config = dict(
    n_layer=12,
    d_expert=96,
    moe_layers=[0, 1, 2, 3, 4, 5, 6, 7, 8, 9, 10, 11],
    init_std_router=0.00939,
    norm_eps=1e-06,
    optimizer='muon_variant',
    seq_len=1024,
)
Below are experts of layer 4 (counted from 0) of a mixture-of-experts language model. Rows are named router (the router's row for the expert), gate (a neuron's input weights, with its number), up (a neuron's input weights, with its number) and show model dimensions 64-127. Each number is 200 + 20 x the weight over its row's rms, rounded and kept within 0 to 999.
Before each expert's rows: "comes after" lists some tokens at least twice as common just before its tokens as in all text; "mostly gets" lists some tokens that are sent to it at least half of the time. This comes from a sample of Wikipedia text that the model never trained on. Tokens count by the router's weight.

# expert 13
comes after: " |", " | ", "–", " |  |", ".", "% |"
mostly gets: "|---|---|---|---", "|---|---|---|---|", " % |", "| Total", "|---|---|---|---|---|", "|---|---|---|"
router,202,168,232,203,198,192,230,189,207,235,204,192,174,237,208,204,191,189,206,183,211,186,212,162,165,193,206,189,155,221,173,203,209,135,164,203,161,207,167,210,192,161,192,193,186,175,214,197,192,210,195,207,176,179,206,187,198,182,169,207,190,216,202,241
gate0,203,206,196,193,207,216,196,213,206,195,234,186,190,227,201,179,215,234,192,200,203,193,161,189,219,234,179,188,186,220,188,211,228,167,243,210,202,196,196,215,177,194,214,227,189,226,206,211,178,193,221,158,218,198,215,218,199,203,227,232,213,231,226,210
up0,213,173,199,210,224,220,189,189,167,222,206,194,191,189,217,186,205,196,216,238,201,213,222,208,188,170,207,212,229,177,209,226,168,216,175,200,201,223,211,182,238,191,191,186,187,198,216,188,235,201,137,220,181,209,185,205,192,201,197,154,178,184,169,198
gate1,192,227,191,215,196,212,222,210,205,199,158,238,245,260,191,204,192,208,194,236,163,149,219,195,173,210,202,199,210,203,186,228,189,201,188,205,191,188,200,219,221,208,248,176,214,184,243,202,218,202,174,211,211,193,192,178,195,186,204,219,210,188,242,227
up1,173,229,219,188,219,188,181,195,190,220,219,212,192,189,188,197,234,214,211,176,176,223,229,207,173,175,197,180,223,202,205,200,235,176,221,221,215,187,220,196,167,201,206,195,187,228,206,173,176,252,198,222,196,170,190,189,185,198,218,188,187,147,191,194
gate2,180,214,195,186,186,197,203,175,213,225,208,205,198,207,182,217,192,177,210,217,204,179,211,203,198,229,156,224,184,196,175,174,177,174,218,207,222,203,207,168,164,192,205,212,195,178,191,147,214,184,187,207,194,201,213,164,216,178,207,210,208,221,212,218
up2,196,191,202,169,214,179,183,184,220,192,202,213,216,227,187,209,234,184,210,203,198,168,190,225,195,171,163,233,178,216,192,220,205,175,183,188,186,214,195,151,189,186,209,233,183,176,219,169,238,190,224,173,210,227,215,197,227,221,240,218,211,207,226,228
gate3,215,218,173,196,159,201,192,226,188,211,194,180,146,217,231,207,201,221,232,184,234,243,224,199,196,227,216,180,175,197,159,188,222,192,227,232,247,189,212,234,182,196,205,170,162,190,211,178,210,215,181,222,207,189,207,214,198,173,195,221,201,228,179,204
up3,223,167,220,188,184,222,211,197,210,197,209,204,179,216,208,236,185,189,193,182,197,235,206,218,210,192,196,223,201,198,198,190,196,161,178,200,232,171,223,211,210,192,205,189,186,206,222,193,237,184,177,204,209,172,187,225,148,205,231,210,230,219,248,243
gate4,200,212,214,196,208,207,183,201,168,192,192,189,212,235,178,206,206,208,192,155,193,192,182,176,211,193,199,187,230,241,216,209,203,236,199,186,210,191,189,224,206,207,207,203,245,160,171,184,245,203,192,203,184,211,181,218,195,205,205,215,179,210,186,249
up4,189,241,204,217,215,235,240,229,155,189,189,180,180,223,180,219,206,202,207,176,195,183,189,154,204,209,173,221,209,210,186,194,184,207,172,207,214,211,200,197,204,248,183,147,173,173,206,189,217,203,217,220,208,218,166,209,179,224,179,236,199,212,226,209

# expert 8
comes after: " | ", " ", "| ", " (", "1", "0"
mostly gets: " | ", "| ", "–", " (", ", ", "; "
router,183,220,231,212,208,206,239,213,205,179,214,186,176,208,209,219,198,224,176,211,191,188,237,191,170,207,203,204,223,228,188,209,201,228,207,198,157,188,211,203,177,196,195,195,190,210,166,205,205,198,222,212,233,187,234,236,218,230,197,212,220,172,195,202
gate0,180,196,247,222,184,233,172,213,186,185,189,178,193,180,190,165,186,224,177,208,200,245,218,177,165,209,190,180,223,219,191,245,216,203,217,172,198,233,210,210,176,207,234,201,166,195,197,192,218,175,230,245,215,204,185,233,215,194,181,222,213,212,229,181
up0,184,172,215,204,197,183,232,239,225,204,215,180,193,206,194,228,195,184,187,182,146,168,208,210,231,172,207,170,220,215,192,191,175,198,205,221,229,217,182,219,200,183,193,157,184,214,202,198,182,185,191,198,187,218,235,200,204,179,198,214,218,195,225,222
gate1,209,236,205,201,232,188,217,209,186,181,227,190,199,187,212,179,194,214,162,218,254,219,192,204,227,166,221,171,180,198,200,202,197,229,223,213,193,217,199,209,245,226,211,209,234,172,206,194,194,209,208,185,219,228,203,209,221,175,191,218,232,206,216,177
up1,223,238,189,210,249,200,204,210,166,182,212,195,197,195,209,189,205,227,149,197,253,200,200,196,214,189,193,181,192,180,215,201,208,204,244,204,208,206,221,213,235,220,214,210,179,199,206,191,206,204,215,176,227,191,229,202,221,180,196,237,227,224,222,157
gate2,182,201,168,236,202,223,220,170,183,168,208,220,183,185,220,216,203,198,212,225,194,192,195,202,186,192,185,211,207,206,142,186,183,193,240,222,202,237,163,177,171,151,207,192,205,218,192,222,212,180,205,180,219,183,183,231,209,188,186,170,146,208,206,175
up2,215,180,234,160,183,198,202,200,203,229,186,174,215,225,194,206,186,192,192,196,220,218,200,186,207,209,228,199,225,217,193,190,172,223,180,175,194,226,205,213,221,229,158,183,224,203,209,216,187,202,181,206,176,161,197,194,203,185,225,249,228,193,188,210
gate3,230,216,196,169,195,217,186,243,178,223,228,164,216,170,196,230,224,194,213,194,232,201,202,191,182,197,196,221,195,190,225,211,196,183,187,188,206,156,194,179,208,189,139,177,163,218,181,159,201,189,204,171,205,188,202,203,188,203,210,202,186,201,204,189
up3,177,183,202,212,204,209,211,175,196,206,173,197,190,216,181,169,195,195,191,239,205,189,205,195,195,203,203,175,156,196,140,187,212,190,188,208,174,180,224,212,197,218,210,227,240,181,229,233,186,212,174,204,171,212,224,212,210,200,201,237,212,235,179,198
gate4,205,225,209,188,180,175,171,193,182,176,192,210,190,212,219,205,230,204,221,208,213,199,197,159,190,176,197,229,180,191,181,165,211,220,216,208,237,224,197,216,215,221,199,209,180,175,190,205,196,242,170,168,196,201,213,199,179,172,190,212,207,195,210,213
up4,187,212,248,185,229,198,217,210,176,232,201,234,193,207,198,146,205,181,167,189,216,193,183,223,202,192,237,220,228,201,172,193,198,242,201,209,209,191,226,199,215,172,178,196,197,182,200,179,191,202,200,203,230,205,201,180,202,216,183,195,178,221,178,156

# expert 10
comes after: "\n", "\n\n", "ated", "ed", "ions", "ation"
mostly gets: " by", " for", " to the", " with", "|", " at"
router,184,218,205,197,202,182,188,199,236,187,174,171,197,213,152,210,219,156,204,156,173,227,227,184,194,201,226,217,191,210,207,201,228,184,179,216,227,190,196,194,198,214,224,203,209,228,198,196,198,194,222,219,236,212,262,167,200,210,207,181,196,178,202,180
gate0,207,181,176,194,181,150,165,246,196,190,136,190,174,202,201,206,189,186,184,234,204,199,190,192,182,210,231,185,186,186,206,245,208,228,189,207,184,205,194,179,248,219,226,184,174,193,219,231,214,214,194,157,183,241,201,214,189,202,209,205,198,189,198,179
up0,191,206,243,190,194,242,249,166,187,224,230,174,211,183,222,173,217,186,206,156,196,218,204,198,218,200,150,222,224,207,203,163,163,185,188,165,218,203,212,235,139,195,186,230,196,204,192,194,183,148,203,233,209,196,188,189,187,193,178,210,192,198,213,213
gate1,197,210,210,185,207,166,194,220,204,204,195,216,222,202,203,196,210,227,182,194,205,150,168,175,160,170,180,213,242,204,254,219,190,232,163,208,213,184,231,174,188,213,204,176,218,210,230,191,180,190,217,218,194,230,218,174,201,235,173,231,208,189,193,218
up1,225,220,188,215,188,217,218,200,180,204,201,182,203,184,199,191,224,220,206,222,214,197,205,206,247,213,206,204,160,215,194,198,154,169,201,216,162,203,183,217,193,195,206,223,184,171,174,181,231,215,203,194,187,220,209,206,196,173,198,201,196,192,199,177
gate2,160,159,184,209,221,201,190,215,214,207,228,209,194,206,181,196,191,204,189,198,179,158,212,192,161,205,240,190,222,190,195,208,225,247,224,195,179,195,231,225,195,202,187,178,180,210,206,211,171,178,177,223,189,235,200,204,224,211,187,209,240,208,194,183
up2,227,227,199,191,163,218,229,220,220,194,193,178,190,207,212,181,193,216,210,197,164,215,173,203,209,192,176,216,208,219,234,182,195,209,201,160,209,193,198,181,201,238,247,185,189,200,208,181,212,220,210,186,218,192,239,185,190,198,216,172,215,224,192,217
gate3,202,203,206,211,164,199,202,217,171,174,221,180,184,176,189,174,183,208,224,177,206,207,194,216,210,199,187,194,227,205,210,205,226,216,222,224,185,234,252,230,173,226,225,218,223,174,186,251,195,197,210,186,193,215,223,197,190,195,233,231,187,256,212,206
up3,238,203,216,195,202,166,204,197,191,199,220,232,198,227,209,226,178,198,167,221,192,219,202,192,198,204,182,217,166,206,184,208,188,161,161,213,225,238,193,198,198,194,193,209,233,232,194,169,188,222,207,211,202,218,224,200,229,208,206,199,206,188,217,216
gate4,208,192,175,229,200,190,196,199,200,170,197,216,225,204,195,222,192,200,174,191,204,178,205,170,199,198,217,180,221,258,202,180,203,183,214,206,184,196,188,199,202,207,201,211,204,238,213,213,240,192,219,196,214,201,213,218,187,224,243,219,206,186,221,193
up4,215,190,212,172,195,213,198,209,173,239,172,180,186,210,229,186,205,209,223,223,213,209,194,217,205,207,200,228,182,141,203,209,211,226,223,168,215,218,197,168,204,202,174,189,175,194,194,195,154,177,189,179,179,180,178,215,225,181,171,187,193,209,191,200

# expert 4
comes after: "2", "1", "9", "8", "93", "7"
mostly gets: "019", "018", "022", "013", "017", "012"
router,227,171,193,185,170,174,182,221,201,187,218,201,192,209,201,198,203,179,203,191,211,205,250,189,232,216,189,199,186,184,202,164,220,195,192,211,195,210,220,186,174,219,167,217,185,179,171,222,187,230,196,187,215,195,230,200,221,222,198,235,264,204,215,175
gate0,191,202,183,174,207,209,221,206,176,159,217,224,217,197,182,219,226,220,201,216,200,205,266,184,190,213,173,204,170,191,206,211,203,202,190,200,212,195,206,212,193,202,174,206,189,177,171,181,185,229,170,195,228,202,213,203,261,234,200,201,231,171,206,179
up0,201,212,171,232,184,194,209,204,202,211,193,171,162,225,190,164,218,177,171,195,201,181,187,200,198,199,219,226,219,185,205,208,176,191,184,203,240,217,213,197,206,201,213,211,223,223,197,200,212,163,206,221,197,253,190,181,181,186,188,225,170,228,172,207
gate1,212,194,211,210,226,198,218,216,177,172,231,163,205,189,210,216,223,184,194,198,221,196,205,186,177,209,219,196,198,192,204,192,217,194,214,192,197,201,183,188,201,209,163,168,215,220,192,214,198,192,228,187,185,184,182,193,215,222,239,208,204,181,199,205
up1,171,213,179,173,204,200,195,205,205,214,202,213,207,185,188,196,201,225,198,181,188,225,168,228,243,185,176,190,195,197,211,203,150,228,181,222,222,171,202,217,212,195,227,224,216,154,230,196,201,211,202,208,232,212,202,223,209,205,184,213,165,207,197,212
gate2,231,182,196,212,184,223,193,227,199,163,216,221,186,212,159,226,195,220,232,205,190,231,230,182,207,207,180,224,189,195,239,202,196,204,205,207,186,227,198,176,199,196,196,199,224,202,218,214,234,191,166,200,190,201,172,182,183,200,198,201,194,237,177,172
up2,185,200,186,187,207,178,179,181,206,218,181,176,170,205,219,182,212,187,190,188,198,179,201,223,208,196,214,205,194,199,192,192,227,212,225,202,214,211,200,178,193,175,206,171,185,190,184,201,193,199,228,189,238,212,201,214,221,182,203,193,217,198,197,212
gate3,200,198,201,195,208,209,198,207,168,209,162,202,225,206,206,234,196,174,184,173,221,204,185,167,155,210,222,178,199,215,193,179,226,152,200,191,190,210,216,232,217,189,215,173,177,211,204,199,206,174,207,197,203,219,212,210,189,223,205,190,208,191,234,248
up3,170,215,204,208,229,221,223,193,208,197,191,184,207,225,220,214,187,185,197,169,200,220,209,192,168,193,188,200,232,227,169,187,204,179,233,198,191,213,210,217,209,180,232,205,176,191,191,215,218,185,219,168,224,238,215,217,187,212,208,165,190,215,248,225
gate4,221,198,240,156,229,185,233,205,195,151,199,198,190,178,186,245,185,179,223,184,205,186,207,187,202,182,202,180,193,225,180,196,198,158,230,209,216,234,198,233,210,214,186,186,191,225,191,209,212,218,175,189,184,186,226,201,230,185,219,211,231,175,207,195
up4,184,201,226,210,238,208,205,202,221,205,202,160,179,191,154,246,191,191,197,176,204,197,170,208,205,188,220,161,193,224,198,204,194,181,234,233,221,222,191,232,228,228,169,220,196,224,187,210,200,180,191,202,183,154,187,217,222,176,188,199,222,210,206,204